config.toml
balance_loss = 0.000851
lr_router = 0.000559
num_attention_heads = 4
num_key_value_heads = 2
norm = "rmsnorm"
rope_theta = 7180.0
init_std_o = 0.0
init_std_up = 0.0424
schedule = "wsd"
batch_tokens = [16384, 32768, 49152]
max_seq_len = 1024
doc_mask = true
train_tokens = 241400000
Below are experts of layer 5 (counted from 0) of a mixture-of-experts language model. Rows are named router (the router's row for the expert) and show model dimensions 0-127. Each number is 128 + 32 x the weight over its row's rms, rounded and kept within 0 to 255. Numbers have three digits each.
After each expert's rows: "raises" lists some tokens whose logits its average output raises strongly, later layers aside. This comes from a sample of Wikipedia text that the model never trained on.

# expert 13
router:114102147074178177126105152156162162082139171120123068111086111125091142136177095134121145141153150128124175181111109138138159158186161130135088171133097110115140092150141104096132105125177145076175184138123173160074134119140119072097089064098130138064094140077193133144139151147187122162131070119145123127138157154118071172153110155164091044117093122122130163169114089157098178113154
raises: "at", "as", "am", "ens", "ac", "os"

# expert 11
router:076109101048071118128143190131063142105132126106177096130115106143121134122111077118109128133165104153176112152151087132141081147120141164153061111143127136101107130109166102075144135115114113118064142106125097168127086115062061140100110092130140111127126145117084130169093155153124155153151058153133225161156186114094149164146175217122109150074149136113106145094128116081137125170102
raises: " and", " of", " in", ";", " at", " on"

# expert 7
router:100115141123132160142087160118150149065133139162102127143168153139086078076183146116147109082182190169101178083119193118116137134214126148139133123151123144130144115140185096050107112152199137135086102120109120143107193144120081098139180118109097157112094173150101113096139101183142090147131147092145144085123120131122125065145048129144126119153093122166086186146111175088116119104089
raises: "im", "ing", "-", "ir", "am", "."

# expert 19
router:129139122154118144149177125155145120157124198089106114164174117163080112200124161123153117186044143184096176107183135125104089112144106102072099116126129106126131212156154137110124108109094090149090099105191135155141149160128124152168165156112108174187123071183117141130187146119093125119142134110092176088062121126146098078088148094131129158162163093153120077132163126106124166089157
raises: " in", " as", " and", " at", " to", " with"

# expert 4
router:132129098093158129109142127132092098072023126154136114120080106210188101135162145123160138054148105121151105118206131159111105105109089107133142105119070090100089085105097128120175137102118117114115145121157095099105088121102137073152126112142159132164152156045162109116112151154174066111140093139100160177160183146136141089195160117108141129135140161069108110103151157097152090086135
raises: " and", " of", ";", " in", ".", " for"

# expert 6
router:094094173153155096136079119084103113163138110116157182138104168141159145137106071156165162102116091145158160129100085180126096075130192170103158158150108149130135094127065183114140138147086134189148137134066091120114078108167129144131106087104123109082127084132100120070179104086106099199117116116204079130108116158141154109113074124118187102122172089145078092156131149086130088130100
raises: " the", " a", " an", " his", " its"

# expert 22
router:104138155178144146093135155111153120112093101161112084121117087153116150178134117121069154123084165143065143095100068180123133140092136144128127129149119110188128186089147108104125125109152141069165075095166087110133103155158148091101098176078174148180172023154146102158117165106152103124120169141061141117124120151123077145053116137119154191159125095161163097142148087118127101122181
raises: " and", ".", " in", "s.", "-", ","

# expert 27
router:082109178152144087155115122148136104071140123180119116054105137139065103161086073133133110083150140134130131199096136129153154105162114143158175147088149122086097095148113088090124107106134148151143046135170111122123203136142064048151085076120185143155063120106138164206096094192152097089135111112125122114121128070119139158148141118112081131085166142135130150149126115103119113131115
raises: " and", "-", " of", "ens", ".", ","

# expert 28
router:165163120106127166094107121143145148179068181145161135138127086178152103173101112158131189126134107081141098083107124111077111135153128075147139132135094178122162150144128108094199107088096123146129160132140119110160065080109111128120137097108190150141143180095159122109097131205212067110099131175159136163112146165146103121134105121160172144111201163120135196098100143143113111115050
raises: " and", "ate", "es", "ash", "ut", "id"

# expert 24
router:058177197159098188082146122137137114123145161117103106121147110131141155097105123109170156186147173091205099106099120136112135109106069149178152102073157132089170126113105143122211085114164147141134141115139140184157113148096070148135104112172099144120120170092117138121174168162215124157070156128129140131124181132134121123166133188133076156132149122121146127124106200190121109155155
raises: " and", "'", " in", " |", " as", "/"

# expert 2
router:128113155147156143158099073081121183127147136164164092125229094156153092114182182149129114145090140168095182178134096109193169175164138089140165085168114154144116117105109160147150154081131157163130078130082129161153149118121102096103157112092154137171085106152145102143128139188091143177090116131149202154112113117123169145170120086105099100116084083081113152097144097102131113161187
raises: ",", " and", " in", "ing", " of", "."

# expert 17
router:130148144167199165142105161159146099141165088140147076163099167103121121104163159153161161192107179174143105172119145077170182187113168106143079094108095137147076082128114145122097112144161114162093066085074106113151131123162080061141076119148134126105163125102087142148113123107179130152116131160159156137125173132092093181167169131159096152069179107111138078126101116078110140145161
raises: " in", " and", " on", " at", " of", ";"

# expert 1
router:114105134127126110169187091071131163135138104172079128141134097148119136146155184109095115157144132131067141210186136060144127175128142138117164123162085134075095143119211106144139131153119094104088181112099152107087076128113124077155120130063155168098130111109116090124097133092092135122164076162135161184111127198131119107067155144111154144141122109127110077209090144114095093098152
raises: " and", "m", "f", " in", ".", "\n"

# expert 3
router:173121097147107179140121162093106127144128111112161095121101105140107195138116138105093145161078192136139144122144189117134156108186163114098135109118116132098120122169112070160192129143069176119171145106155094160062175184143137176071107134163076136186078137089164131176117109108068171127210170140121135088105111166127141129116099197142075161100087134126104116133151147082123141147117
raises: "\n", " and", " in", " at", " on", ","